From a checkpoint of a small mixture-of-experts model trained on Wikipedia.
Size: 8 layers, width 192, vocabulary 16384.
Training: a variant of Muon for the experts, 594M tokens, 4533 steps.
Below are experts of layer 2 (counted from 0) of a mixture-of-experts language model. Rows are named router (the router's row for the expert) and show model dimensions 96-191. Each number is 200 + 20 x the weight over its row's rms, rounded and kept within 0 to 999.
After each expert's rows: a language model's description of what the expert responds to. This comes from a sample of Wikipedia text that the model never trained on.

# expert 21
router,202,228,202,195,233,231,222,235,206,178,189,191,203,183,210,212,217,206,197,171,185,186,202,203,216,217,206,208,212,220,153,208,185,223,197,210,200,179,195,213,193,210,173,188,202,215,218,183,171,183,185,226,220,148,199,206,214,188,206,178,169,243,184,216,186,215,179,210,192,225,227,195,217,195,176,201,179,241,177,196,168,158,193,194,225,221,209,183,199,200,222,190,200,190,191,210
Complementizers and relative words like that, which, who, where, this, opening a clause after verbs such as argues, holds, announced.

# expert 52
router,205,202,178,175,195,222,187,212,228,215,187,173,201,169,208,202,206,208,183,185,178,156,209,194,216,201,234,213,216,227,187,235,208,210,175,204,224,204,237,237,202,216,214,209,207,199,251,177,196,191,228,230,208,189,226,210,217,199,203,194,189,205,217,193,212,200,198,199,205,231,228,211,195,202,189,161,203,215,193,209,191,211,233,210,179,197,188,177,164,265,192,208,202,222,216,199
Common nouns for places and organizations after the or a, such as district, city, school, council, club, capital.

# expert 60
router,198,184,156,190,189,217,174,225,186,223,203,213,175,196,203,198,213,200,187,180,199,147,225,206,211,199,183,191,199,230,174,194,204,200,205,226,208,188,214,227,210,210,221,208,207,173,225,199,171,165,235,213,191,190,236,174,236,197,221,169,228,217,198,196,189,219,204,194,178,210,199,239,202,200,194,184,179,232,180,223,226,196,193,213,184,221,226,195,183,231,183,175,204,182,173,201
Letters z, j, č, š and similar pieces inside Central European or Slavic names and words, e.g. Teré-z, Győrú-j-barát, li-z-ard.

# expert 4
router,210,236,184,198,188,192,207,204,197,191,196,214,213,172,185,191,199,176,197,160,159,192,201,207,205,195,213,218,193,202,176,210,190,217,210,196,208,224,207,219,199,205,190,197,203,202,244,164,153,204,227,195,188,181,215,183,204,183,231,193,188,190,226,208,224,218,220,227,200,200,223,229,213,245,220,163,188,225,184,172,186,194,193,228,167,236,193,167,195,241,207,191,230,195,182,226
Standalone numbers, mostly days of the month in dates and table values, plus verb particles like out, up, off.

# expert 46
router,200,192,238,207,179,206,236,236,164,204,211,176,212,208,212,202,196,199,189,179,184,200,211,180,187,184,209,204,194,247,202,213,216,224,206,204,194,201,204,224,187,211,182,200,225,188,205,169,203,165,224,222,200,196,207,186,204,227,187,179,219,214,201,182,218,205,180,201,194,211,199,232,201,187,223,192,190,188,201,219,185,190,221,202,186,220,199,153,191,189,210,199,228,228,205,195
Blank-line breaks and == heading markers that begin or close wiki section titles, such as Production, Charts, Uses.

# expert 57
router,216,246,182,175,208,234,236,235,192,189,205,189,204,196,214,176,217,183,186,168,166,196,209,184,221,181,224,200,179,228,171,194,202,203,210,229,183,192,208,229,205,205,172,209,222,196,239,174,183,186,224,211,192,164,223,155,200,205,182,196,176,198,195,182,197,227,166,214,169,197,248,214,201,200,177,151,227,211,190,220,225,170,194,207,167,206,181,198,183,199,209,184,194,220,199,213
Tokens with the letter k, such as k, ks, king, ker, in Shark and chess notation, plus line breaks and cells in tables.

# expert 43
router,186,227,181,179,179,206,231,243,172,210,198,183,199,207,219,208,235,182,184,158,166,200,192,211,208,205,238,179,214,213,164,185,193,229,203,215,219,194,205,272,217,183,182,192,244,195,236,187,196,202,244,209,209,199,209,222,213,206,221,192,204,193,188,202,199,200,209,214,205,199,203,207,208,202,196,153,176,183,199,200,185,195,207,202,207,208,203,165,159,209,189,202,176,238,165,223
Beginnings of lowercase words after articles, mainly prefixes like un-, dis-, inter-, pre-, con-, as in unbiased, disorderly, principle.

# expert 17
router,196,218,159,202,183,193,228,227,220,184,157,203,177,205,199,208,242,191,174,153,172,182,201,194,234,224,224,198,212,212,184,233,200,227,213,255,218,206,200,243,208,209,194,206,205,198,243,163,205,187,219,209,209,191,213,203,205,184,206,183,217,184,222,197,184,202,194,220,182,185,209,190,181,206,197,162,205,185,171,214,185,198,202,205,210,253,204,191,172,240,189,221,222,237,192,213
Nouns after the, a, his, about power, law, war or service, such as control, support, attack, death, loan, and DF/MF positions.

# expert 22
router,192,206,183,168,176,191,213,223,226,192,204,179,215,195,162,171,203,167,151,153,183,187,199,168,217,227,183,192,217,240,191,180,220,206,194,219,227,187,198,212,220,211,176,195,203,202,212,164,176,161,217,226,212,192,234,203,216,211,234,172,199,227,196,221,221,224,207,188,198,223,218,210,179,210,196,155,200,194,193,184,207,222,200,227,227,236,194,185,181,180,198,198,211,199,214,198
Nouns naming media works after a genre or medium word, such as film, series, TV, album, show, book, band.

# expert 48
router,214,221,208,197,201,259,211,212,201,206,203,199,219,172,218,213,193,186,191,166,170,184,198,196,225,221,240,201,207,209,170,221,185,202,218,219,160,189,165,228,231,179,207,188,196,176,219,180,176,186,202,179,206,154,230,187,206,208,176,192,214,222,210,216,201,203,222,215,157,248,203,199,189,174,186,174,183,169,206,179,216,208,228,230,197,210,207,200,177,207,179,216,182,215,167,186
Pronouns and relatives starting a clause, usually before was or had, such as he, she, it, his, they, which.

# expert 51
router,215,213,188,193,181,193,230,234,169,184,208,223,197,167,208,224,206,188,169,196,228,189,239,222,205,231,214,154,191,188,157,228,228,175,193,215,175,179,194,224,209,206,209,222,195,202,204,216,157,190,226,210,192,185,231,185,230,193,188,193,188,217,245,193,216,241,204,214,192,195,203,220,199,201,201,154,202,207,215,152,209,183,182,221,197,219,171,184,199,204,201,183,222,204,199,197
Prepositions and conjunctions starting time or source phrases, like In, from, after, when, until, between, often opening a sentence.

# expert 0
router,196,180,216,196,201,212,165,217,197,188,210,217,216,182,187,214,194,214,186,194,184,178,213,201,206,201,180,213,226,211,180,235,207,187,231,210,185,218,195,199,202,224,218,180,174,159,193,200,130,196,207,203,208,164,234,206,221,185,189,187,173,249,205,206,226,235,191,172,191,243,230,216,189,235,195,222,202,216,204,203,182,194,199,214,173,204,210,158,226,202,190,180,191,180,185,174
Short word-final pieces like a, in, as, ad, ano that finish a longer name or word, e.g. vill-a, Skrad-in, agend-a, plus list line breaks.

# expert 9
router,220,202,213,157,185,213,177,196,220,221,198,193,199,189,231,205,233,206,199,184,193,186,179,180,210,212,208,197,232,233,162,181,189,167,235,226,208,237,168,229,229,239,213,191,216,184,204,195,178,151,214,231,181,200,225,212,228,185,169,190,202,218,200,221,229,221,208,196,193,229,219,197,206,228,191,172,207,202,175,209,216,193,208,211,188,217,190,172,210,187,214,181,216,192,209,188
Lone capital letters standing as a name initial or word start, as in John C. Gallaher, No Bound, 2B, CDT.

# expert 19
router,165,197,200,176,200,179,202,227,221,192,207,208,188,193,200,225,211,223,167,172,204,171,204,183,229,220,187,200,227,199,198,221,197,200,218,238,211,164,194,226,244,224,167,208,194,189,237,189,202,168,215,241,239,192,232,193,225,165,236,178,199,206,226,202,225,211,197,214,189,223,202,203,180,198,178,170,191,206,159,188,204,196,200,214,209,211,165,183,191,204,204,172,199,193,188,192
General nouns in expository prose, above all century after ordinals (19th century), plus history, research, study, changes, and the verb has.

# expert 47
router,210,218,166,205,199,217,208,222,196,180,175,190,215,185,201,208,241,185,151,177,180,207,208,194,221,225,204,195,203,238,201,208,211,184,191,228,193,185,199,208,206,214,202,193,207,187,238,193,165,192,220,218,222,165,235,200,215,191,189,166,195,192,169,195,204,191,211,192,208,234,259,215,180,207,222,155,225,212,189,179,215,193,215,215,172,212,180,191,182,192,197,188,233,215,204,153
Parts of proper names of nations, states and institutions, especially States after United, plus Kingdom, York, Texas, Republic.

# expert 27
router,182,209,219,200,193,218,190,217,221,200,195,200,223,198,173,231,207,215,198,175,179,183,194,190,210,211,219,186,221,211,166,199,198,207,200,214,182,189,194,248,202,221,216,206,225,188,245,190,180,180,213,217,189,159,226,203,214,211,207,198,202,201,195,197,187,228,207,212,178,209,230,196,205,219,169,146,191,210,205,199,206,199,226,202,185,224,197,171,178,201,182,183,243,195,176,212
First piece of a capitalized name or word split into pieces, like Me-, Ha-, Re-, Th-, often in lists and tables.

# expert 58
router,186,207,210,207,180,208,235,203,217,206,181,214,204,205,170,202,234,196,194,193,175,173,203,214,262,201,193,199,181,203,190,237,228,191,214,246,198,214,190,209,221,219,194,162,199,183,225,195,174,202,221,211,242,172,225,177,215,185,238,182,205,203,195,187,213,215,236,219,204,215,202,194,190,191,202,174,229,180,188,200,195,208,215,211,186,208,194,188,188,200,221,205,233,185,190,192
Prepositions and linking verbs after motion or change verbs, such as to after moves, into after converted, became.

# expert 13
router,190,191,209,207,214,219,192,209,179,198,200,217,190,192,205,219,221,194,172,193,213,203,226,178,204,219,201,219,180,207,179,207,211,202,183,195,202,181,197,217,220,203,195,163,219,186,214,203,144,185,195,215,200,178,224,210,209,189,202,166,170,232,156,202,200,230,189,194,182,240,214,202,201,194,192,192,199,174,195,185,219,204,210,197,208,203,171,181,197,191,212,202,226,213,214,180
Closing parentheses, commas and quotes that end list items or clauses, especially after year ranges like (1929–1996), and minute marks in goal lists.

# expert 25
router,166,204,182,190,199,203,212,209,190,174,216,193,214,202,225,217,220,211,183,185,174,184,224,202,201,192,231,183,212,173,199,213,223,161,205,221,201,190,212,214,221,243,200,200,186,171,193,170,156,179,193,177,212,164,218,186,183,192,192,179,211,202,208,180,170,213,171,197,170,215,205,221,172,208,186,159,201,188,193,193,240,207,227,208,185,238,213,205,195,245,210,201,214,214,168,209
English given names starting a person's full name in lists, tables and prose, such as John, David, Mark, Jim, and York in New York.

# expert 31
router,192,194,194,206,196,222,208,208,187,203,168,204,180,206,213,205,192,183,188,180,204,180,203,172,206,208,219,204,211,247,126,209,221,191,208,196,198,179,192,225,212,218,194,222,195,195,221,199,180,181,258,230,213,188,197,174,202,210,208,194,193,220,203,219,199,197,220,209,165,207,217,224,188,214,204,168,195,231,201,170,213,170,179,232,177,204,198,193,177,223,207,202,201,174,188,208
Capitalized opening words of sentences, titles and list items, mainly The, plus A, In, He, It, This.

# expert 53
router,207,211,196,171,202,218,239,241,191,197,203,192,201,212,204,197,230,209,189,194,174,184,204,201,196,204,222,191,198,193,175,186,189,214,188,239,233,182,200,249,219,202,168,229,221,184,254,179,185,200,217,247,203,187,203,206,192,196,216,196,203,199,181,183,193,213,183,234,188,206,208,217,215,197,173,152,191,167,196,206,221,199,205,190,198,201,192,195,171,230,204,224,181,223,180,210
First pieces of words split into parts, often after the or a, such as man, sh, seg, alph, vill, anal-og.

# expert 49
router,203,227,220,196,197,216,213,221,219,175,212,207,208,218,192,216,214,190,182,169,187,173,190,202,222,222,239,222,186,222,178,204,192,219,197,215,212,190,199,251,183,205,176,189,221,206,217,199,200,185,226,229,196,176,193,181,220,185,214,201,204,227,198,190,189,206,190,197,186,197,222,216,177,224,193,128,215,200,189,183,220,177,217,210,209,219,168,208,181,221,224,215,232,195,190,200
Opening pieces of capitalized words in names, titles and references, such as ISBN, Inc, Ret, Bron(cos), Sound(track), Volunte(er).

# expert 39
router,167,208,191,223,214,193,201,226,200,171,185,204,177,207,193,201,202,205,159,202,172,216,192,180,219,221,217,194,217,215,191,194,208,195,215,206,182,181,216,246,213,206,186,187,200,201,224,174,156,184,232,232,198,183,218,198,219,208,182,180,206,218,182,198,212,184,213,205,184,239,213,210,178,209,197,145,226,204,179,180,211,213,190,207,181,199,188,212,184,210,215,187,189,195,171,135
Second words of geographic and national names, such as States, York, Zealand, West, Korea, China, often after New, North, South.

# expert 56
router,186,206,216,184,209,213,189,215,230,169,188,208,221,165,174,217,208,208,171,193,193,202,182,199,224,217,218,203,204,235,172,195,223,217,189,231,198,198,221,227,205,170,213,193,199,166,215,156,136,171,201,195,223,171,242,201,246,213,199,178,186,202,197,212,206,203,206,179,191,195,208,193,180,236,189,179,191,192,209,187,214,191,222,211,195,192,205,201,202,204,193,193,188,210,195,196
The preposition in/In, mostly before places or years, and adverb endings -ally or -ically, as in federally, initially.

# expert 32
router,201,202,197,191,181,169,183,216,207,221,204,182,210,210,206,206,230,184,161,174,188,164,194,216,184,219,214,217,244,230,179,177,193,229,193,211,221,174,213,231,223,241,169,207,213,192,277,180,162,169,203,212,207,208,227,210,209,184,229,200,186,199,220,196,182,220,184,220,209,216,220,222,207,174,178,175,200,193,184,186,211,188,230,181,205,246,156,206,191,227,196,207,213,192,205,221
Abstract head nouns after the or a, usually followed by of or to, such as name, way, type, role, version.

# expert 59
router,190,236,214,179,183,198,220,226,203,169,169,173,174,205,199,222,203,196,153,206,204,213,193,188,187,194,216,195,213,198,191,218,224,234,198,229,176,181,201,222,255,212,214,216,196,163,217,203,191,149,236,210,176,182,229,208,228,200,211,175,200,207,196,190,189,187,184,188,197,186,214,228,172,199,187,191,197,181,193,215,212,221,203,233,204,217,167,191,197,194,213,236,187,205,144,222
Heading markup == and === and the heading words between them, such as Career, Production, History, See also, Personal information.

# expert 50
router,192,207,198,207,216,215,213,209,182,203,228,178,224,197,210,201,240,227,191,178,190,181,181,197,191,211,209,190,207,226,161,205,219,221,199,212,211,195,194,214,209,233,200,183,209,197,202,191,163,192,234,216,202,158,268,186,193,211,211,182,202,250,192,176,215,215,190,213,209,205,221,228,158,216,209,196,206,183,157,202,250,213,205,214,188,221,207,169,212,210,206,189,196,187,180,195
Hyphens and en dashes joining compound words or number ranges, such as water-soluble, non-infectious, 2014–15, plus slashes and minus signs.

# expert 23
router,222,229,224,206,203,195,200,270,217,194,179,244,215,175,186,205,181,211,165,174,188,194,209,185,229,206,197,225,201,232,181,196,240,193,233,221,201,200,231,206,202,216,198,201,193,166,192,200,193,194,205,228,214,183,234,217,188,189,200,184,197,196,194,209,204,219,193,179,184,217,241,214,200,203,216,199,193,201,160,195,217,186,204,191,222,208,178,181,225,245,196,196,185,182,177,210
Word-ending pieces completing split Latinate words, such as -ate, -ation, -ial, -ating, e.g. emancip-ate, orient-ation, particip-atory.

# expert 16
router,155,230,221,183,211,179,212,229,211,216,201,198,218,189,180,206,236,194,197,164,206,198,186,201,217,219,204,205,220,210,158,184,226,230,200,211,202,182,208,257,186,182,194,185,213,212,219,200,191,180,218,222,189,174,224,214,227,190,198,176,200,200,204,209,210,203,198,201,206,188,207,217,222,204,173,152,217,188,217,202,209,171,222,195,180,217,197,185,174,201,210,179,206,188,205,186
Capitalized first pieces of split words or names after a space, dash or pipe, such as In(fantry), Mar(cos), Ar(tesian).

# expert 41
router,192,204,207,147,187,225,201,246,187,216,191,187,205,191,223,195,209,185,178,193,169,176,198,178,209,224,204,181,217,209,168,195,203,214,245,219,220,211,207,229,210,181,203,217,236,169,239,180,185,189,240,222,200,181,222,190,203,190,207,196,189,211,184,188,236,211,184,179,182,203,221,200,204,212,194,187,188,202,190,233,245,210,212,187,179,212,192,182,212,210,205,204,230,197,204,209
Single-letter pieces, mostly s, t, n, m, c, ending or starting a split word, e.g. plural tern-s, championship-s, chemical formulas.

# expert 1
router,179,211,188,193,197,187,217,229,190,190,204,192,198,213,178,209,223,215,190,188,194,153,191,189,225,198,230,208,202,210,174,191,217,200,187,216,197,175,198,242,203,191,188,172,211,199,218,179,180,171,207,201,195,179,215,222,209,200,186,189,214,235,217,177,177,233,220,217,201,218,195,213,189,233,184,121,223,175,213,207,220,191,176,209,183,221,201,194,187,192,220,174,222,187,203,231
First pieces of capitalized words, mostly names and titles, split from their rest, like Em(erald), Ed(wards), El, Bl, Sher.

# expert 63
router,162,200,225,221,189,182,203,227,203,208,190,186,201,229,163,212,208,197,172,202,184,202,188,184,183,217,205,185,203,223,154,213,243,191,189,195,211,209,219,207,201,170,196,186,224,213,209,193,183,180,198,195,217,161,213,178,170,170,212,177,217,206,204,214,189,236,214,204,208,217,229,238,196,196,205,164,193,221,176,175,231,238,239,229,182,202,197,221,214,206,198,184,209,204,174,196
Colons after infobox field labels like Country, Years active, Species, plus semicolons and "including" that open lists.

# expert 7
router,186,201,189,178,176,218,232,193,219,172,226,245,228,202,203,198,202,184,216,201,213,203,224,199,188,199,209,197,204,240,186,221,196,182,197,213,199,175,188,219,210,216,233,183,193,188,216,157,172,158,219,215,174,176,218,188,222,203,210,219,211,220,180,202,200,217,213,204,171,240,210,209,211,192,197,197,164,221,174,217,212,183,196,211,189,210,186,216,173,202,203,182,180,180,154,196
Last pieces of split words, mostly names and foreign terms, with endings like -est, -er, -ow, as in wett(est), blacklet(ter), Molyne(ux).

# expert 38
router,192,246,203,217,198,190,201,207,195,182,186,177,184,193,175,228,228,218,170,205,199,220,196,210,209,198,199,196,191,193,143,232,221,204,177,236,186,182,198,236,222,208,236,237,176,190,237,182,178,186,247,191,176,185,226,196,205,206,195,169,184,210,169,184,232,203,169,207,181,207,236,241,191,210,173,181,201,203,208,222,212,223,193,198,183,205,205,194,202,203,230,212,196,191,165,210
Section heading marks (==, ===, ====), indentation after line breaks, and field labels like Date, Group, Population, Elevation in structured pages.

# expert 24
router,209,206,194,190,187,234,182,210,208,197,168,225,220,194,224,210,228,192,177,198,179,191,223,197,213,211,247,193,199,210,193,186,225,203,189,214,212,199,216,243,229,174,202,177,203,193,235,192,176,201,233,221,216,161,200,168,211,167,224,197,208,196,186,179,234,254,197,184,198,230,236,228,204,203,227,186,174,214,213,192,219,180,207,185,204,213,207,207,201,201,224,193,217,212,167,227
The word born in parenthetical biography notes, and country, city or nationality names like England, India, California, Catholic.

# expert 28
router,185,195,201,189,216,186,217,250,189,197,201,197,211,178,196,221,222,228,191,210,174,225,207,198,196,207,250,203,222,205,194,189,216,201,193,225,188,193,196,242,219,196,211,197,219,195,220,189,182,159,215,235,181,149,218,224,213,224,206,171,201,198,194,179,188,216,181,190,173,219,224,210,190,201,160,190,207,183,209,225,221,190,214,185,164,233,188,186,205,211,216,212,218,189,185,224
Capitalized first pieces of words at paragraph or list starts and in taxonomy pages, such as Pro(blems), Lab(elling), Leon(tinia).

# expert 45
router,154,215,196,194,196,221,220,200,207,173,184,219,244,206,196,226,216,190,168,207,194,207,188,196,188,231,197,225,244,223,181,222,208,199,203,210,183,204,208,238,229,179,199,175,209,188,228,208,191,190,219,201,204,157,223,194,207,202,183,136,186,223,208,184,215,211,211,176,221,226,209,217,191,203,193,198,205,184,167,210,210,189,222,211,198,184,181,176,188,246,207,199,205,192,187,190
Middle pieces of words split after openings like For, Car, Ar, Mar, such as ti in Fortify, p in carpenter, ta in Arta.

# expert 34
router,191,208,221,195,220,205,202,266,214,190,191,191,223,194,193,208,250,210,146,182,198,208,230,197,187,193,196,219,183,221,172,179,174,192,205,182,200,172,224,251,211,202,256,182,214,182,200,180,188,201,212,218,218,157,218,217,196,198,221,169,224,231,185,178,193,208,195,219,184,219,220,210,187,190,205,181,198,191,197,195,201,169,202,183,180,205,196,204,179,185,185,187,202,203,171,203
Table pipes, colons, degree signs and decimal parts, plus word pieces after a lone c, such as c-ake, c-attle, c-um.

# expert 10
router,201,191,187,199,186,220,216,190,197,203,197,219,211,212,164,200,196,186,180,213,190,200,223,200,194,223,194,192,237,224,167,203,192,211,223,226,233,200,175,232,190,195,209,218,215,188,214,165,164,177,211,210,188,166,231,175,193,226,215,231,201,219,190,200,194,240,187,196,148,218,208,221,192,211,177,199,160,205,183,192,214,215,211,197,183,208,197,199,202,219,224,237,190,199,176,187
Mid-word pieces like ak, ag, ang, uk, og, ar inside non-English personal and place names such as Nwakali, Ghatak, Lasarte.

# expert 44
router,170,204,187,200,181,187,218,219,203,183,200,192,191,201,229,188,221,198,180,182,189,186,180,198,203,213,222,242,205,222,183,182,201,194,189,236,199,209,213,248,222,203,195,212,221,206,243,213,211,152,195,201,205,173,216,208,198,221,181,195,238,196,180,221,185,196,174,224,176,252,233,242,181,189,187,169,215,190,191,201,214,219,216,212,207,197,207,202,185,227,187,186,206,228,206,212
Units after numbers like m, km, ft, sq, mi, °, plus place and material nouns such as village, town, water, gold.

# expert 55
router,193,206,237,222,213,232,202,209,215,180,218,195,230,220,209,222,196,217,177,180,202,199,217,176,191,191,203,213,239,206,149,198,233,220,201,258,207,188,191,217,210,199,224,181,229,182,232,207,197,194,186,230,210,189,232,191,217,191,172,201,218,216,181,194,229,214,215,178,209,217,215,211,174,205,205,164,218,203,182,213,237,194,201,187,214,195,176,196,204,191,210,174,203,227,204,185
Last digit of years and of numbers written as pieces, after 195, 201, 198, as in (1958), 2023, 1988–89.

# expert 18
router,194,198,200,188,205,218,189,220,205,186,190,175,180,189,186,191,201,215,128,169,162,194,212,182,196,195,247,208,210,205,185,227,188,199,196,212,191,213,209,221,177,202,218,196,226,196,229,202,181,205,231,185,208,140,210,179,212,214,187,195,148,254,179,201,192,229,191,214,199,209,230,208,192,211,177,168,202,200,220,219,212,211,226,202,182,181,200,183,224,207,216,203,217,215,186,162
Short pieces following a capital initial in foreign personal names, chemical codes and non-Latin script, e.g. A-i Fukuhara, U-l Haq, H-ay House.

# expert 30
router,190,203,198,195,172,210,210,233,175,203,163,209,192,197,189,180,212,192,177,190,188,207,216,218,216,221,238,198,229,215,174,199,197,208,188,215,205,187,170,238,222,196,166,194,202,203,219,183,163,183,193,215,173,147,233,190,205,170,223,191,217,200,185,199,207,234,196,201,204,225,207,195,205,208,205,172,173,211,193,189,196,195,224,208,208,189,210,188,189,225,232,148,227,229,210,195
Copulas, conjunctions and commas mid-sentence (be, is, and, or, a), kinship nouns like husband, mother, and foreign function words such as und, la.

# expert 29
router,176,235,210,164,191,186,209,225,181,194,201,185,207,209,184,216,214,172,178,169,204,192,241,174,217,188,196,204,201,201,150,184,214,215,216,217,180,206,200,239,201,205,220,217,196,176,234,196,191,194,201,215,199,142,227,177,204,213,184,198,223,202,191,190,229,211,167,188,186,255,219,212,195,229,220,196,191,187,203,226,212,211,236,205,179,210,180,178,189,212,190,200,197,208,206,197
The verbs was, were, had after he or it, the preposition at or on before the, and the word piece bar, e.g. "called to the bar".

# expert 61
router,167,184,184,193,175,207,193,217,232,202,178,189,200,175,213,194,218,229,187,183,197,212,211,185,219,187,195,225,206,221,161,209,192,194,176,244,161,206,222,219,194,200,216,198,210,201,229,181,156,170,237,206,230,196,220,200,205,203,162,199,197,213,188,182,159,218,227,178,201,253,220,192,223,212,204,170,194,173,191,190,195,185,220,213,202,199,202,170,193,230,191,209,226,184,180,189
Digits with a trailing space in tables and scorelines, such as match scores 2-0, innings counts, lengths and route numbers, followed by |.

# expert 20
router,207,199,197,193,196,200,216,215,214,171,172,199,192,225,172,196,230,207,159,173,196,168,190,214,207,207,232,183,226,220,193,180,195,225,189,233,225,186,195,272,209,190,168,198,205,197,269,190,199,178,233,238,211,184,218,212,207,193,221,189,214,181,203,184,221,206,181,209,162,216,236,204,180,185,175,200,170,188,182,191,216,183,215,191,193,211,161,189,201,224,188,190,176,209,196,186
Opening pieces of split scientific or technical words, often Latin taxon names, such as sub, tri, vari, cin, regul.

# expert 42
router,190,216,223,220,178,226,208,201,198,185,188,246,182,198,200,202,213,181,198,174,197,190,213,213,184,217,232,187,212,226,174,182,209,216,191,208,186,194,182,224,213,194,203,189,228,174,280,159,183,201,209,215,203,196,248,199,213,191,198,178,211,218,180,185,234,201,199,190,208,227,236,216,166,213,216,191,174,218,214,214,227,188,185,229,212,230,166,192,184,208,201,211,225,231,191,203
Single digits and small numbers in scores, dates, years and table statistics, e.g. the final digit of 2021, 3–1, 1988.

# expert 14
router,198,167,189,200,206,214,227,225,223,205,207,230,218,194,202,179,202,204,191,180,178,177,207,195,213,192,204,195,194,210,172,196,213,189,220,215,195,168,205,250,205,212,210,199,209,192,237,216,178,185,208,228,210,187,212,219,193,194,218,165,197,213,176,170,231,180,210,210,200,201,221,193,189,204,205,163,223,205,181,203,192,190,208,216,203,218,200,204,177,248,172,196,208,199,181,174
Pipe separators in wiki tables, especially the closing pipe after the last number of a row in league standings and results.

# expert 35
router,173,207,194,178,164,210,209,230,196,176,167,193,255,204,215,227,214,190,146,214,195,196,198,211,211,231,183,195,225,215,190,203,185,190,215,185,175,198,206,221,188,200,176,211,191,191,243,168,200,181,196,224,202,175,230,219,209,229,195,176,205,228,209,207,194,225,212,205,201,212,203,207,194,197,217,167,218,190,193,191,201,218,201,176,179,200,159,179,211,171,204,206,183,216,168,194
Short inner word pieces like ec, ap, op, es, em in split words (dial-ec-ts, bis-ec-ts), plus sentence-final periods before line breaks.

# expert 62
router,188,211,215,199,175,234,189,236,183,206,154,184,203,205,188,174,201,187,183,163,200,181,187,205,204,245,214,188,207,187,181,223,225,187,199,222,221,178,208,241,205,222,182,167,248,165,216,201,177,173,227,194,211,208,212,204,199,215,220,176,215,203,186,177,199,199,173,204,180,192,222,228,181,190,185,180,181,174,191,204,225,193,202,205,213,210,211,210,175,197,188,204,203,184,165,206
Quotation marks, prime marks in coordinates, and words introducing names or titles, such as called, named, single, and sentence-initial The.

# expert 37
router,204,202,201,187,205,211,214,238,207,220,192,201,235,200,209,193,204,207,164,188,197,195,195,241,199,234,241,235,216,210,153,210,210,229,196,218,211,216,208,198,206,176,223,192,219,168,227,179,179,195,209,205,196,185,236,195,199,211,215,167,191,207,199,181,219,225,205,199,162,202,244,203,199,186,192,195,232,193,188,202,188,207,219,206,205,185,173,175,176,194,180,208,197,225,178,186
Short internal pieces inside split words, often names and Latin taxa, such as Ori(ol)es, Mad(ras)ah, vir(ul)ence, Neur(os)cience.

# expert 26
router,169,182,206,198,178,198,185,203,206,189,160,182,186,176,207,222,194,224,167,179,177,183,198,211,201,191,204,206,191,218,189,188,207,184,181,216,173,174,183,217,209,232,211,181,203,163,222,197,140,165,202,214,209,161,236,188,228,201,205,183,195,234,169,213,205,226,190,198,167,210,232,232,199,198,199,176,199,195,182,165,197,194,209,197,195,210,197,196,219,209,234,181,232,210,181,179
Single capital letters ending abbreviations or codes, such as compass letters after coordinates (N, W) and result letters W, D, L in tables.

# expert 11
router,184,231,196,213,178,222,237,219,231,175,178,230,214,198,199,193,223,182,182,202,184,202,240,201,232,215,189,204,195,208,174,215,252,192,184,231,208,207,200,217,180,213,220,185,210,183,220,215,195,187,233,227,207,156,238,200,194,182,185,223,209,242,190,198,185,214,175,200,201,210,204,209,183,191,221,214,210,201,188,157,212,195,208,212,186,207,190,199,212,221,223,201,229,219,199,225
Verbs of violence and defeat like against, killed, defeated, attacked, plus verb-ending pieces such as inj-uring, inv-ading.

# expert 36
router,208,196,200,191,185,259,212,243,220,193,204,193,227,201,198,177,200,207,201,173,184,193,231,223,240,202,196,201,196,207,178,176,229,192,214,218,196,166,194,247,199,202,219,194,209,205,257,209,171,185,199,228,209,190,206,197,221,213,192,162,183,209,211,195,220,182,187,204,173,199,210,193,215,223,170,168,198,205,158,196,195,190,203,186,189,213,194,180,201,271,186,188,188,224,201,194
Pipe characters separating cells in wiki tables of sports statistics, election results and standings, plus semicolon separators and ±%.

# expert 33
router,215,208,167,172,182,204,186,239,183,196,203,205,224,204,173,195,216,193,198,179,203,191,205,189,213,245,188,211,188,214,183,196,245,235,205,230,201,201,198,221,193,201,217,180,204,187,245,166,181,179,237,225,207,171,226,211,230,202,196,186,195,224,195,178,203,225,210,202,166,210,209,203,207,233,228,185,220,214,177,218,196,199,197,199,197,242,195,194,216,179,193,217,194,212,170,178
Short vowel-based pieces inside words, mostly names and rarer terms, such as am in Klamath, in in Assassin, ir in memoirs.

# expert 12
router,199,213,180,204,182,234,177,224,204,215,200,203,214,191,216,211,235,207,188,176,194,164,208,194,203,223,238,219,191,223,192,196,194,216,206,225,216,192,199,249,203,203,179,201,202,198,233,185,182,177,200,230,201,178,204,184,185,179,205,198,211,176,208,167,228,233,201,210,188,200,237,219,196,230,199,178,186,215,171,189,208,204,219,214,179,232,186,220,180,208,204,209,194,209,201,218
Common nouns following the, a, his, often before punctuation, such as station, city, season, player, house, school.

# expert 3
router,188,193,190,185,178,202,206,220,179,170,141,226,205,182,207,197,213,206,172,177,190,192,218,224,204,204,205,195,189,224,167,192,207,242,204,209,198,201,206,210,219,209,219,223,214,178,220,181,182,197,201,214,231,190,218,164,195,221,198,184,187,210,217,177,176,223,211,183,211,207,218,223,214,212,202,203,190,232,190,191,249,215,182,224,217,190,192,198,223,239,203,193,230,179,185,166
Full stops closing a sentence, often fused with quotes or brackets, as in ". ", "). ", ".", before a new sentence.

# expert 5
router,209,204,191,164,162,226,210,216,213,188,188,209,202,192,183,179,224,211,177,166,200,200,193,211,227,211,247,205,225,195,178,193,215,202,194,214,197,191,196,244,208,210,184,195,186,177,247,167,146,180,202,215,183,152,235,196,210,161,224,177,197,210,185,193,221,221,197,186,205,210,226,203,186,222,221,176,155,199,207,202,229,213,219,188,202,207,186,191,217,220,185,203,212,195,192,191
Connecting words mid-sentence, mostly and, or, of, in, at, often after a comma, e.g. "explosive and tumultuous", "in 1973".

# expert 54
router,205,213,187,183,194,213,207,214,161,171,169,191,204,223,234,187,211,197,170,171,208,198,217,204,212,188,191,213,190,247,156,221,231,174,193,199,184,153,217,229,217,218,189,185,210,192,204,203,170,189,191,211,177,168,231,192,235,199,221,192,191,230,179,188,235,217,204,176,205,222,239,210,226,226,181,189,194,177,221,167,204,207,215,208,193,227,173,176,198,180,191,169,188,218,182,202
The preposition on, especially after verbs like based, released, went or took, plus similar prepositions from, upon, via, along.